config.toml
num_hidden_layers = 12
hidden_size = 256
n_experts = 96
experts_per_token = 4
d_expert = 64
d_shared_expert = 256
hidden_act = "swiglu"
moe_layers = [1, 2, 3, 4, 5, 6, 7, 8, 9, 10, 11]
router_score = "sigmoid"
normalize_top_k = true
routed_scale = 2.5
balance_loss = 0.00121
balance_bias = true
shared_expert_gate = true
init_std_router = 0.0273
lr_router = 0.000554
vocab_size = 8192
norm = "rmsnorm"
norm_eps = 1e-06
tie_word_embeddings = "early"
optimizer = "soap_variant"
learning_rate = 0.00463
beta1 = 0.95
beta2 = 0.98
max_grad_norm = 1.0
batch_tokens = 65536
max_seq_len = 1024
train_tokens = 289400000
max_steps = 4416
dataset = "wikipedia_en"
Below are experts of layer 3 (counted from 0) of a mixture-of-experts language model. Rows are named router (the router's row for the expert), down (a neuron's output weights, with its number) and show model dimensions 128-255. Each number is 500 + 50 x the weight over its row's rms, rounded and kept within 0 to 999. Numbers have three digits each.
After each expert's rows: "comes before" lists some tokens at least twice as common just after its tokens as in all text. This comes from a sample of Wikipedia text that the model never trained on. Tokens count by the router's weight.

# expert 27
router:459533493486523506475527470482410539521484527549495423435456465435476406494450534570528489560531448577496475521443531476571442594540454467494516515568550564515526497511480496447563421423553479497573575442554568508493516570468538530446458547524480439576542491547444467495480545435484484444516493580557554493573558512439528594511414436518560439492593487612600544519517512509589452541468
down0:505609459507617434431489469510504449517410450486480504507475535464373527482436559573434450476491461504453516523558501439420532475476456529513535468538527501546438583449516482435424454528552539469504450474558558440524549489512583589376530462453441471496539485431469485467535493513471552513532493461475445519499554568423473449529517551419512553457490626490576515529485495508519531406498
down1:496503592444462539505462557585575529445538404564600534487427453450506554552451587498482517537423572608425439461432474435495565545496494497575494397481505520481455547487538528490553401482461544452520468496446505394481414529487449542473481459542541539449470489537454476497456536639554550568392482410474518519555613424545462511510443516540529497553529456484456539430460556497430523507388
comes before: " the", " a", " his", " their", " an", " its"

# expert 16
router:543468514518440472567504433507430510478506483476607507394516499437417425497512563547596533524478550536481484601406443502525511509511477462459514499619492456532517520507492409418495590391520441597456532456518518554452473430509480506516464573566461545516533492514586496506502513499475474421512511560521507519510511502480527522491441546482564493438487476533577502496453496489518561444545
down0:466482392431531542567491549478510372542478489495457497504478445491518518463558460526485506519530507433426500552401565520441486504489488513483377551533602521479470492418487481444595445589474553522619523447488557487487524415537480429558565648515518460431544513480558431534497494491445564465549561510467554555525399501542498451505526510452586478549516582442417440514441473434494582533596
down1:553479497453534556635509597555471435491482522501516490594527580554493452514504457479480497453575522587515440562441421543698453490462546516445509483509537593580565567509534574474491521500491517436492500565456445491408416504474423589395611483526581453480508488505485526500514500448406516514444532474492591602494419581516558524551474588483471501493455553457459494503503487439476542461532
comes before: " |", "-", "1", "0", "2", "–"

# expert 88
router:528427461577520414501503659554448457514475502505554550457469512519495475509480532490572536483467489564535442481486480464489542453579467424498521495540467455485470414533541512509455480487546442522529509489561518490425497499490543499443512495599456456588556516571554430568503506512493510396549543574522501510432518504559547527511403471527483481458444482602546501498490506479550499508555
down0:517550452474501546490539445525426394550527559510497492471563540431463454549557476479453399440521434530511450467465425496507476542494500575524484516468408540415487479503477451478397432508481476544536526426385488522500427550517559515508397462481568412464395424426466518528488485546479498476543483450506530483431568544567520357534509478526426574493503534438454524495523570438500479449459
down1:519463554477533478503471510497533470527515450480557523473485523493555499483589496547568490515452559489451555476509434481584357453537436563527477528471558504432515441569388468509487483509467485511480640494509494492575468537457422467558493572509444408495392546460435506504492512569476500505480530495526478475482555584469466482583492500580416435450509402564522486459537491493426455474455
comes before: "ing", " the", " of", " a", "ed", " that"

# expert 83
router:494470425519536518562550553481446521516554443521536441449516448431532630580445440526604525531501514496499415449463499475547555431491499469541500476507505528471488448500560363523443554498532487562510467428503555539573490584440552473523363598637497512466499473532487461496383529569524479454481509573461596517461547519502437563473498521544516570560481488506539521468531456552466506432605
down0:462464468532457515462479598441506541532462498539540639516519705556538536488582517578546461554500535505540489458547501609491576440530390517552532480514452512561487521534528579548477474468538463484473461531576463525454451478516477514434492432564486507474424463501407483551478342440518450489446496564508514474542448500495483487526434544498535566508525428577484477501442531538549404591563
down1:442531463490535463516478494413553443541428476485542489560494441476492434525550588372396578456483556562487539537540572408494528503489521443437639497550567583503536513610605517487512551504535400608527493392544615481508627529440502519560446545529535494553504544495442560496460426464543535566492484608515475392552490449535463445422555442459460466427461533553567545459478480488556475518386
comes before: " |", ")", "%", ".", "°", "–"

# expert 49
router:539473505538494634471516466493482488450547457601537489404504489506537456589422523504478472469482495635526474485496536417482483558465477530488458565602486462513528554569451522508475545407560472464528452499604570488526533524529616446515502620611483463515577502478608533490589468473540442468576544545530485470482499548542473527575447540563444513518513503505460472495413561582549490435504
down0:559509533534492533508492506450455467416499553509554533580512493542645469447458501507464545479503517528481526528500451605498506468519426498484502614613458596469506480455432550442541541445505503560541546545585491442569499557504503499511562489566495472445498499482518507565515384446513448489483489487477474561512453486482509506501540529446532478399510480537492540448542540526528451528402
down1:615471539423472482492503454510544462417482586533385559513370496425579396463536543526514463537475508569389500591509534448454499495516501560394526512456417479471534510576554372562509466428476467453555558507526486590573457546569559534484599458538540514513465539451452557486569541492514480443460525528490492477495541486505568589486436555380543565494567493449444505509512470483483493547497
comes before: "\n", "  ", " 0", " 1", " 2", " 3"

# expert 77
router:566471566488466529498458496459440538504431452555566401518404421509405506527469506598497522538464556554477509512487432493535488523490492426512493483535459520491530570497498447458479511456557529505493442503491521604446476475446556569490476536494475486505461510518513545537467459464523494452524482560519402475443501535467561556574577448450531586453533348531543573519453575488535460506595
down0:468560544481553481553550453515553551459503455440552572532565496530527505482450539526454445528455444504528498482467536518480420518521493422534559503529521504482471501510553594493456464505558363542454562516456551454490485538521518469522456531436500531554390502412502456529520484474565410545479482504453632456602456407547525468601547534473435491491556553534498428511548573490519457568576
down1:466503566513565579586518505504417490435604421583472490489526430457495581534467559394507608548552417491484509506494491449444448561448520451555453485563434498557446453532484449482528542525448480526469470488460447583620542437540511427529511485475484515445490568510508546510518528479484378481475489538534608499484457434500522490544535468498480511493521509584500517571381455485580478480536
comes before: " the", " a", " be", " his", " 18", " their"

# expert 21
router:530474558486576525438570530505413512522502504482543562445418538462474516559526479558555499576426445538496475564461489511494531492546524549517518513538464406499434516479616506527454505488511340610439508493482513480519531496525471425536466520535465551475593536555556521481513519523541550434512489597492469451548545486451506539475498553486486470436526384577534606569435498465585579400562
down0:474437435521518463467482395525577444493481574508438408505500477527656519510506494475499544581488567522469565484453448504509539486399468472476471422510588500533519468520540470504493589562356502599402507555507518437492496472440526386389471411437560594520565442504520559462456417568474528595487533498550404543589466496498556467437396512453365481467519559470516495477602462498523538409604
down1:490607524555431448491466524468488485476429468482530412503461477403612444508498412468477502512583571366442543520462567486482476489511564432529470507529590582417615543444446498576544473553565445474507526530550559487502609580398501435466486530529571480490538415381456515443488465410506465551470418523419323547521622475549509523503493511584478557546550549470451489480525495507472532574535
comes before: " in", " to", " on", " for", " as", " by"

# expert 94
router:467437562496486499510456485544482481512515553603525477545447509462515424490413532563635498470484499489480487503468496482462597465591488575501486560581448561517614558486530481531420429425567524494455508422488468546466444549476507476513504525511482455593460472577515508441519592435475503480481561528500583470481548504512350495524488436562636495467552430490521505529485488596523558511544
down0:550527482500489562561478588519437545497507549516540532503489619505377552529553576534465551553585561515564492467537501372572529490498528401565480467494526508573553466506435540495470504528456540624501499517460503434541467482539453452460466620486469529558424515458564566469505476560594439492445477507554550547588559477481459491568470572577528444593441499525535467472438525556521496478452
down1:407488459504560567498579349512508550482400573519500569453574509523515534484506531462537434590540584550507511515510606647457453599403489512538539556560472499567499499502482505512538541582503536509433431486508526478440552511517544530450501517437467589490554481525499501499486567496534469499525475566392489529568476569475508454469524474415542473531468555492478533542483542495550517539577
comes before: ",", " of", " in", " (", "'", " University"

# expert 61
router:548506464476482562524497499498410495456503530598565466513431504462490484537487571499542516481458545650496422504491500465525472514537449559500516534580469412532509477486578436484483510455595334534463495475484532535479511503489517444500372557409329403612518511469464453565571546504587428515468446524546509478479554454436435496588448462532434496537467512546483537518458450591489444427603
down0:419562439451456573455598601582492520555535530425527614501562462524531383504487491574432458449528522477524509459509505619511528567511555450623539489567527486559533508540486582613582477441514509466440470465539462568481578380421437485540432548483499479508471472552485544507477432544435460436532441447544469383605471475441582478525549440421427446520458556494488495483461460468476561507568
down1:521565545487508483493590473502475480495516457444479495509546505451553439532561473497471519493490469555583566415561467535504455520462535508504548561521547463496496531534435498490490399459544453434546534490566394442519401485587518497456507510629465478446420552535540550534517498555438461531490572501493385574489460574549553562452432546581460590521430547376414423575487566519502439601523
comes before: " of", ",", ".", " to", " and", " in"

# expert 89
router:447456454443473523557529554530479497428549502484584503517544460455540437513441565515513482462455455595559397428521425472586522553578500433459558507529519434493523476539502481534522525448597511545564438424508489535426508515489499410453508499414492499509456493536497528493477492534490482441437450523530464500453509409444461535525475396516480491456441441496624512519466517569538501418541
down0:560458543578520465538540582482544448432503542421497527481517489461449501502434622488574537489562541612496427514497415448566510545522480526504480515432532538519534554416474398483485446551494514451465567473502558552475476582432457528417487530501513549520572617435462483488523571513406527499566459481521464511448480537411438510498526487437549469478412446521497504402488469519547515463564
down1:554492466551465487465505450520458410562524519434462574461493518503535508544488489452536533470495537458461543505545465578512504529483450542522532424532412631543496489471553487509456534404557588491438544546520487505473511392469497524468395504401568565568418555417473575499540392451500511472486456479461501576478490491494491424538510487535442459520538556535385486507554353511514538498537
comes before: "=", "\n\n", "The", " The", "In", " In"

# expert 41
router:514493479496449479513535515518457506529549507491509441548534448432491489596497484596525483519516470571496487558425542485498432509541503436529539438583492437531470462517504442524401531451397453661427556503510495582415449538539514496498505507545518523544496525532483560505409532592517457458399591527400500526542518523459475537442485437430566419500431518481572517453463503518599525433588
down0:473579489459546565520474467430516423567523586412533503587520448550488429428540584390547460453444556502503444483509424528491539457509444561463530564533512506616517500517479463552531602493557473446559462463509496464418558502491499466484463533564581414443511485568441451436504542585428516554464524506496441500547476438470533449449500528455476546499444572475531526504597605493548505433481
down1:489553489481433465496531486415510458542501468431468530507501492422562562508515507591489561526507491454454484414506480484454529477571501488458546557451541482537478498557492481516493494457481478539454607509506557496424328542564441532459458509489511442573467525488459469420511501468573461490539540498453480515524490608465514594503490529465554462558476613529510484575508491493485408456346
comes before: "|", "-", "  ", "\n", " Republican", " Candidate"

# expert 47
router:430423479436461519533548560470506514476500554508516555450550472423450418559356570606502485467434527509460422614462455418503574572517513497479499554570494453594463486442558515418454530431572434579490525462598513503485446526430603515533508524423373488525563512604510478488460569524536462470543526523524466477464526469466482498520438513550501489419496349596448510518472486523434495386567
down0:476529465501471506469504304470460379509575430500506485419471441469465520500465579539513480514520474538433519530498492528471477450491437506473530528423421589561395508440564529552401630453501521433478493501582465426424531489385517561547466366431487513469504509488486424497552566464525501446558469468451435444499513506434500458498491491447513494507488508456495489427411485440564441544419
down1:541499529635505431435538557533558475446449465465550524500468578503472515545593527518482411550503447547486447439470520429500463424501501466461472502463465562521591470496506538523428416537493515506577485514449514525528560483519555471449449502421535433512462590463525448539453478512513425394484409572449541492488526486553462586451509410568578528499564492524528547470411550524470498453542
comes before: ",", " (", " and", "'", "n", "\""

# expert 79
router:426494518477499528494595483519499585426510617553533456497485446486540575541540464571549480509471511545512479512449502540480555546539454477506499565529429469485491491519503475498492462503589489608401438313532489540426468451462578522582464543477489535465567520547510484538488520472479485500504528584485481450502581541459419487514530458519489512514582489503468500517435493604458592500568
down0:582467567385448426525488473494503429509495467422501587538465433529530483506418491576537449466510536578452513563457428495533602514541560480523474456516517520542534451469478398439500447538549515517521425563469508590510407556447530404452568433559410592502527547488579516486557507467430520548554542609598507475532489530471541506550494472537486559471511566523573442423517500581529517456509
down1:441440482460496504524543565542534445580462482551511457486470420516406425482368497423489529544456494558489513515488446509566480430536512507377486503525432599596493509567506501424420480554501518437548545478457549502520497465428474472493476497463509484561415558514465413512471482490509496418423493577497550465459443464514658393430471581566447492466502499548599462488476598522510564437503
comes before: " of", ",", " in", ".", ":", "s"

# expert 42
router:470545567466518525574608490481539523444568467496499472477469501396534445489485507468659606381500414604575491509488423439470558524558451541541503488542492482493502511526569509447450467430493419539424493459521459477485544475480565473571424564462397537541566503559490464492511459466464451377408494601491458447427556515540502492558403449444533486441508421532631524599446460522511522462550
down0:527519438505365511518453539488518433560535475615450541472468491359492453457499437495554598467498440382481386476475425547439457525489516475463473525477647479517467561436526559501474478517477519548444530446501513558428465544512514480432427514558540605447527437530489491492580466482502544447512519526474409559434480477515407533549462574531469503439412492553509440501456427462441487592525
down1:497477432489461553480493530419370510432528456480480470472513527589469507511561471541454525404483536521519504538518459473448481467436507522564552580552516478449401526506453533440506496524535425508565466460506554503482485365583473505541440500530420426415467455545446483683556482510435525427474532539444478593502531578472467503506483547539607476439528513460463447520534518423540551442518
comes before: " of", ",", ".", " in", "s", " and"

# expert 65
router:511444480440582516577552590461459533405555505539420517437452440448530452533447570595466594508328572537532408510434413467442583589577483528491523542529453499581508484472453494461477463474551487539443521469578538488441476496407545494601487453493458489533457433607539557482512480608500466422481532545540501490532481539542513599563487526486506500492458489476526419565548509560492472450540
down0:578473433528513521504590456491538488540519463501482429513603530498539558514450550554485469514510517521576478458441498483455466496499492509611600505519484500426608506463467475549538509513409470554451477483411420475541473515495559437469480459446535550497601553507507485523451434527374469390441474502493520445567529504526460640562575485491468478510542538540528412426604506500527536473541
down1:413597498442471419504565468483450464548490539488487596523510428458406501476455496453562582486463493449444464545520487590489599492508394570442444486514493471467497511425441513447463598429544538475522546528544547481519524602405480429559542472522477456513473487463586504511520519528481542524444454491551515448526443439440512418476500501579511438522543481484562488493501462555506473446459
comes before: ",", ")", "–", " |", ".", "\n"

# expert 62
router:520540541531582502427445495567487488523602534584498481472507483398475573565427488560540501502541435565478432491537471517496591426641525436500446515539535476515537487548413482489461630489596470545431446436553615536447531474512454476506545456508443482550551511553567433525469508530491515428525470597459468408419544506530473527639508413485501424486429504537554500445541471555560440458539
down0:483562471554497583521527500516445403484586512444411540459516517511491553469553429473558569499498547501495476383457518566466397526582587471548545529583571562550523398447478538597585515423501568543467480481490519498536439529549489500531551535577583510444545546442497541398513472440494470503420328483513516487474564531555548428386576489489475359498553517466516456534493535538428524427495
down1:429432423502547491504568488464470488485447469483525458541458525509513522458610508519515491487409504476472517519506516487488566557556467551460456536534558537505466389503467556642517554412468545448445423490542530522473472618596446548663414440508481476560459487420441483500604437486511535522634458519476467554579489505404487431461530479402513493473515559553516504512465469410504487441467
comes before: " |", ":", "ing", "ic", ";", "e"

# expert 52
router:526436451525546573445543464488477482517523498514519527403522510512530497597375470441521493554486502627576431532492489479506502519503444546478526580563539435495482521508520498480422539386614467513466467494546572550543474489569559407533518619517490446456531562492527509522480504492555404465591492550512536384527487578466509483542496537528493534549454543534512485515428546522537466410565
down0:557420382510428527459453478531390489473469492414514447518428498501501406557529524540457483527455438497420566498468504477540450528509507534510474403471432486445494525451510529490499520471544493547529559490417503440460494450457418565592520453444496500443553496556482455460492539502471548474581594489551444517545491543514598560467592499557459554517474482452524603542467459578468518483486
down1:464473443500424563527445465446499524528523455514559477554559479515490415561465526499485533403458487481482633543537494410540484519509568460497485617457525526542429515459490510620544463449488440494474454504581514517521513567513517518510541486525452454550501375455516480485615442517519498497461446474454554496450524431581575479496582479643493536459529552433621471539507557526486477495452
comes before: "\n", "  ", " 0", " 1", " 2", " 3"

# expert 87
router:557419489542573511488490512484518549470520543478520493423551503403506452515541432517625548518513515479484359514440443490565551514502453469514475481529408503474497467486506433564443460544601493521484465390478580622488496572517520435482452497507471509477531492569512510498489450513497459429435521556490502474409571495503440592537454490570524553554474457490531535502453594554474542450544
down0:542451565436579547502480470449525470503428572497487509512570425550512479552601460442576462574508480492444347466491462455508502468565505533478525467550405535535499569508501529582521521538492465455569481527522502519483512510404520573521472462513376468536487516465442513525464496553448477416566502395516444424450554543628466474527521464444469476472476447547562396470555447483440550495536
down1:509509535566392536510500438561535482518541518597473554522531462497483583417525550654565434525532484485493515459530451523477484468577433481454556572472572481457508401510487490563523423497490534560455604477456535500388401464507507485496519518527555465528636418438537514499379491459480448505516409548542452511526450481475510523658418569435457560498518461495426431425557471486619484444516
comes before: " |", "%", ".", ")", "–", "°"

# expert 34
router:551464612484475435472548408535559492510559527515441521399513416487494486516462519469565513477465523498458460502451494509502458454484508542566543534543506397573646540452527448426490486446518428524466562517516584479465512475513563495474445563496466491607529555525509501579508491434470476435531473538468521534478548440484413535573370403465541512444525497564564613476579480508511488445482
down0:480459501454443576412560477449495491442506502425495579444515431545578556451451451574518523564461480525568558518541493566530481476479571451461512530502509488528479485511472483474536397552522456470603500478484499533406432493425496588454566565498462524480445578490472547514463518456543499488523505455546584515468608469507559389546527596465375555509480463489448541507479553479524504476450
down1:540515452438522483455403502490461410539459573499452471496523392557488370576516492554452470444558491524483535544421567561464498487533588523602540449474573474584388514513564476509438540486575514464482506503466534519531494475488374466477542435480521491561532515528543525430477484488505562469573422515476475606479463627522492488488517426503408458469475577435537515517511600415434428525535
comes before: " the", " a", " his", " years", " States", " its"

# expert 10
router:450423483527524461532530463526389509483481443526535494425453453402440474644510480508589587578505518485503332460479490493459472574509508467445482455553561515516466485484518431421425475505492483588516506442434516471553530467445522419493423628476491484474571528474526462582528524467508520519486512620422502503442504479579490479524507555552538488499442511527528443480408459486487568512587
down54:500494524483507594602487518472544514477499483416452475434550507603500514522554522579515574573436505557475521448431450451464528449500518512461530467499482467545428397516342474478414463443509452458471509544548518574494467535455488517660539499595642551509536409561510426545415530547476472486611449586461471506498490413557432541493514498441541553412549548503511408509524573459512549431495
down55:522474523488645473541491456465446455434511500449509465491507452626478548614509518484440538479548470410502399441531499464462522491489639522505497485538523528441505520379520452461594576497407429439445578455491524426534469493475336474507508488456397557517483418512469466524538504458559553492600475494446474488546505541493550456488486454486572533604472489549484434473554446447487529511508
comes before: " |", ".", "–", ",", ";", "0"

# expert 6
router:511446433438538489493593528528499569510507534555537532471435501396487487546530595583546613506447551622524425498497474448443494505508450466519556567529498444531496515467425478452444425521534408553505501362485478585534455475470539464526396597453431483608550492521545421522548533556470472394522433514498497456450585417495509490620483475457449505498551507511523524489452479538530532509626
down0:461483479586471539566464524523498507545554447510614534488532468494535510481401444442595559559531393557446497593435543566528571473466608602458508497492475516556485514464566414460498474488459444550446468407447487408579539520446464545567501452461484416548473466523529508528549483446526547472594444499537543537547479481550457512551553530501540547666522553438574489540490491510508486584532
down1:492504558590443467424492616438441523623512455522500442479515419469502516505506545503484579506622485462502368460395515483552564457430446584567455524446525443475535552488471527427495550418490528456499508521509435596438453501463567534561612507454521554460368441426494479521534465463469537584560540439531467554514583488526449517474591576523517547496487530405515581529495444587531474500490
comes before: " of", " to", " in", ".", " by", " and"

# expert 90
router:503470420565458517472517564422506487560540503575471472426477492466561412545518527497504527491448489546577486444448490553510477545523533494502520535567496477513535506569609432507489449510510533548431456527458496567419582445531604469581478506458468431571604505590465471480547535574538535513547524498497496460539546444444469625599384458560460545565515427570577443514408465467581519438505
down0:474575556467506596479508514447555536497544423576487513444570529438405496401480474545547579577424465451484534502567357515521649491534484505498528549433459510572565527479526515502590483463514553448493482476588497495571530437477493468492507583568473465505464576505565549638472568570479475388442485514433518545450542495506538623495540457547526510488489485481518471443536438573462561553495
down1:502497436506518475578467418474473401609437494526578380486539490535529485459498573475603501545479453513476403442491375512513535505438450511495520494443485578511543461504539589502380542471498533492505511482528406509521486494532483540459539494479526577496607454453506466517474557411539448530539475457493486423504579477489510519539541448487608466509548414433465493524418453424507435581484
comes before: " and", " the", " but", " which", " he", " a"

# expert 38
router:515458538496529489468541601603433505476481438549626467412487407431513449589497532542504603508446467652593435459479500554596531569525511508508512555568405440550513509581434469399456521517456498487419469399475485441490479512502512517514426528505471505502519504540584482604401570551552472497465513550490594457467521454523499553556489489509495454451583499512514515532476504527482497502496
down0:445482446457613431408487477452538523592567532489496529435477500518481503507627525513444416483510539465496462480523541508523473410506507479506562497550460453443508489530448588441508603529572520431510498484501496512606558519598447445580479528551561435565553440538496549554493457471487481476513474531500530560462468562571456439477586522433489468415376463493525485591484575433575518556497
down1:455511509477518474505401510479439434474443519563513485446484432497505521603518541453559470567473543459526458554458521505529549383510545599465409469457473465505495511480537485500515461504509530520644497539568556493509535492545534432547527453546515541473494466509442516404459465410463539492531482590526529514592447550476529552589515485495505528469486466453547532479468491488619540523638
comes before: "s", " of", "ing", " to", "ed", " in"

# expert 93
router:564399541489499480531467502474492490518487492529528468426459479359536449538511458498516536534440449518448406584425510443538590502513456534519587459596473457435489430479431479471445401416565423509490440425493521544525546535527497425573437500617429502494495497528588540548515483507488452396463571540440437452404524515459445547511492410541489495501499479561618493501484531479491550518527
down0:512559514511470596404501479511442408441469464482487481571382447525536551514642483466619490527452492555490364433556477532510401396480538530569559437588489456468543506527474515377529475478550533480459460488496608491403498481452471542478544525507453515423460529517449528457531494385494458513493503459523501459472454545495463444472494556552523479478521536567540475478498597444446444533511
down1:497458400498445430502367548527556473548465548497513452552505494447521448534489516425514599573442548396489500463593565472477393470443560467464493494420467512472565479493528495581429519507538579470524548561492475562456489427645457485412474465501562521457466475513521481540483486672598490556522531472471544585474456425522496470532511491512514451502651478608569505523406568416444464500532
comes before: " |", "–", ".", ",", ";", ")"

# expert 1
router:522448454508426484483552516452489551497513577613498520415559457478590528474472521576457557582504432569450486520472534512520524480539389455524565548624556372513487517519438451494460530523567476561446492491557567508477490503475543503538435585457482440430532445577462545620505423516514442419447448583427537402488537494534527472551405473548491445520467496462591479416487553478502489472537
down0:521506570543459456509443508377459447567490507495503607526518519480564433542494506615487448456596454453439498433412516491421457481628503517452429525491510494533468539487508499474486494510468486535473547564523465445434485514509425511542438490401490459523498469456435447484493423521489472555469449417552519425547438546555569468607528481472651437488590458444475478495536381492460462526495
down1:537412479552522493398546450453476560538455481518572594550478481480549510482501588564524501548456409429481497471506531507554482391552498470497495553373446480336503437411622457558460485554448554463483452514414529503558538470574578488479516540489535499467474531486500414553396393397440438501510510550511511569465441476624479443550496492524538499448482568504503514535519495480524494574485
comes before: " |", ":", "  ", " medal", ";", " League"

# expert 86
router:538467510521440503447550553536489519455485579514532418348543439444448481508481529544533569489485516550555488464512479444469485473484489492517575493540501444601466448512547446505459546471508482529467554482457557614437491570483545436501491597506409558556512510542496469496521480501520459443552461510401516474536519450523474567515468443501444496552556420671506540585395518549517553398483
down0:517485510434528473544500527547501496469596461564505477458511480470449497472575472538532503595501448485498411465408502650436568536468600519468517450577506380493409471601544556431476573537503440576538563517520453464525479444478514494512389452603449475464481514498507528544496471445502538539542510612484482540441585469439552482479532569423530489520443534494520489540376536530550466496455
down1:552570572441527506435461494513440597550493552543482540553487458516442480572403456512569437537535453527500423478481508525482420573502520521404415447537585548451400579553437466410491428556450463499540560433533587514502452493578471475463459503506438529560585466525478518504443563530493465467512514660462509587491515503553586530470431435465452490497477505447526559471465463414488476571546
comes before: ",", " (", " and", "'", "\"", "z"

# expert 13
router:552386597402485499537440555523508500501546502599546475482553512436557488502473498437488553482461520545567509500465395455553445512569525433535473557569476512639491453497474487471412442407513459571549477477496487522518491445528561401483429605437492496537510529576502509589497499582476394422452548578464536437549531474483493509497522422511516417462537513457528542532496496496514487481484
down0:440507570512483492458438580490523549528519483480454465553469535486483543535528503454440521444497468453543494478423500561524530521466508458452395519513543482429569625521485455516544625457561464466492513506440555454502519488488514407580618428500516603470462474523430404538455488482466510546505450615466441462444511590505501481516423535424535537414582507562449489607544443529556471439455
down1:491397582457563569466427543556515430523524461588465477443441468480591438416486492466460584564544497550501526527419490530453544497423538378520573554458521559573562492372465497523543583379563480506525441591497512437410486503499496382537533558491488570514581510532450525451570448569570481463592468506499507511466527422513481469477477537469556525476490490473495520437403435588515550542428
comes before: " of", "s", " to", "ed", "ing", " in"

# expert 78
router:522474478445529528473465551517521545395527519604535458497495477480458536464411485569523546486473482523543438511493496491589509507495459498525543431549506457456543482608469495411449512442611479536509545492455538505466605476470581402505473491531477570502465526546397492546513450481558448433494529606431431464516488469484466488525465493503535484465491439517565470501412509536509530478557
down0:556511521457516452548394477445406550485578468508485497509451509506482437551517512473458501529479519544475546481516477516559504522526520524546479419476488531549561539530452554487527517575517515571552613605455435462388570531523560534465553427471516626554521516424501460499491473498534489557573538510419433479587467516468442487507520480476637524576458460472465466504427463532492481585560
down1:528557486458543478418528548496476462537506592448532467483589484562494566495588544515429515484517531408538504371481482471555576568533464505632500530497512503563478488481520645469502513510517527482496495541579520610551447468465480512439545499558437473544474382479412591576576541551494444405450351517586472535410467539481482530481511541501631549396480560497478391494533540497521496574503
comes before: ":", "s", " of", " that", "\"", " \""

# expert 80
router:468415516557493511584467507541520617487582473541503400468523513418504484559470502550555491539415458480477415480511416502578508512492505467505549500552509467572571574504594541451506537452440499449521510418500539568547514466542609435511533478486481503559568529583495450463519461458592458486408583581456529414491553506477558504509506441497502435509529456587510494562534557550514471409537
down0:513487498522551476515476530554511417417497425506447496516484607522416458459488507442543458523570557449417403496586481563557478414453571502500459513504526425396466519512517502493519573481484591580509542497491517496502565461423481473547534495485602357558486461535449452461434466419456429491572412497519478483512426448424565489488529516448526410509507512472546433428442497531450490572525
down1:538459537547474502430414490578463479424615470482463427425499470462506553461478504502512484475431518454611539463447444453493528462489494530538526532557489498505564459449530494463441503438478579530522447523487519544373575498511551443618509552553477487396602527581498513417525596428444513498497525493536550486414414527480498616467433518540469484476507478535547587490437441583471482467438
comes before: "\n", " |", ",", "s", " (", "."

# expert 69
router:453461479541401514493539559533461503477588589520523474454449486477515559525426488495518568452438427583538441478431517549454539532489461407463507511556478479520488471572489472462442455514608406550396506476570544642557527564458546468568448523481398467607583491499530549485529515455556545471471528538441554472563583535539397605502519427544491546472567473497600501491478471526480468507507
down0:526527547543551567500577502521508474420397464544522498528507478531503463535449518434493532416509408523609440400558513514548507508487481589547553465540413490621514476525505605504508489492608479365547530504400551478520512483498567576561532552437523453466585492444549505382449553557514519515493589468488554541531447474510535501535569569513472532455496480506444544544481552493547521531515
down1:507450415463512512517414492470457446478443541405451510457457601475510442450489489467508492450503461579492507550554591432542513613464506460460488576526505523462497512563549586464490523550472546418500626492508451517515476457467455484426531531546567446493523562513521492542396577553490620386468473591462460542605431565448526494498554511388408524504490437516466613510515492491585365539482
comes before: ",", ".", " and", " of", " in", " were"

# expert 45
router:475524528471461556421556489462514516480522452547532474490513440486442528490432503514616503548494521443526471461423541453501496478497428381491456414491445496489470506486536506364515466424479529450565517366566468501500454454394493446535475504519503476527509474525494445523456520497471432447555451509431445372455496491511374459495413498517472413484461393526513485552500607490527525448572
down0:612508492575476465442485410476429487515527522447543563437483570506437528473477502572529523527511488441520578498473592562436533545504493571417497381404638498443537433470493419456406518502541433425482503473496526487533484545538448494510479476520482484489451486625662567489411474536474559453495564579533466554555513469495533525523525391427380565549399474492549508453438547485498517509486
down1:471586509554594487501508517501443448538501474550507478493504496530503495471507434460522552575557443381530585435448420544431492432437444449480513352544514474426475529485498540462569618477456459465541482545507526514482457468450488497478506512549540466582502533613474473413438447521523441498475519557491502539388514396546438435512478582474596421506370471602468463522454454573482506561489
comes before: "\n\n", " The", " In", " He", " It", " She"

# expert 59
router:465480510427534550535486557527506466407476556502546415476481476396479472571432550494490474448510455570507372447501371425549582503541447419471460499529460386495457605507539439545526544389584523541535431422509561508496597422493522525528432471504489525471499527482468564495543509581529504516494465578486456537511547332539457532537461447462517571565512455492660536514452537557609551400516
down0:401537468454551564560531501483486458522421523540635517488518540471444575446441429530454514521521509506439473489524500603499473518566559501495507407475439513592553523415496584559556565518542511525549540444424470448457488423501428526620514592549567517515554382475584462580493398499510407516486510495452447554549507524460516430564434527468569541528516468539549472421509555552513531519540
down1:393460464559507471531452441396569574405479575398491529575502503451504498517506466456537549507636515474512571429426523435488565521433592437527443480474495481460476440484425478463565488548535501453549421478491433486481444406510526449489556479571524444499482548409490482505493431462475445588544446405509449577481510429430511479506572508491520487491465477535536451416441535527567557551527
comes before: "=", "\n\n", "The", "\n", "In", "On"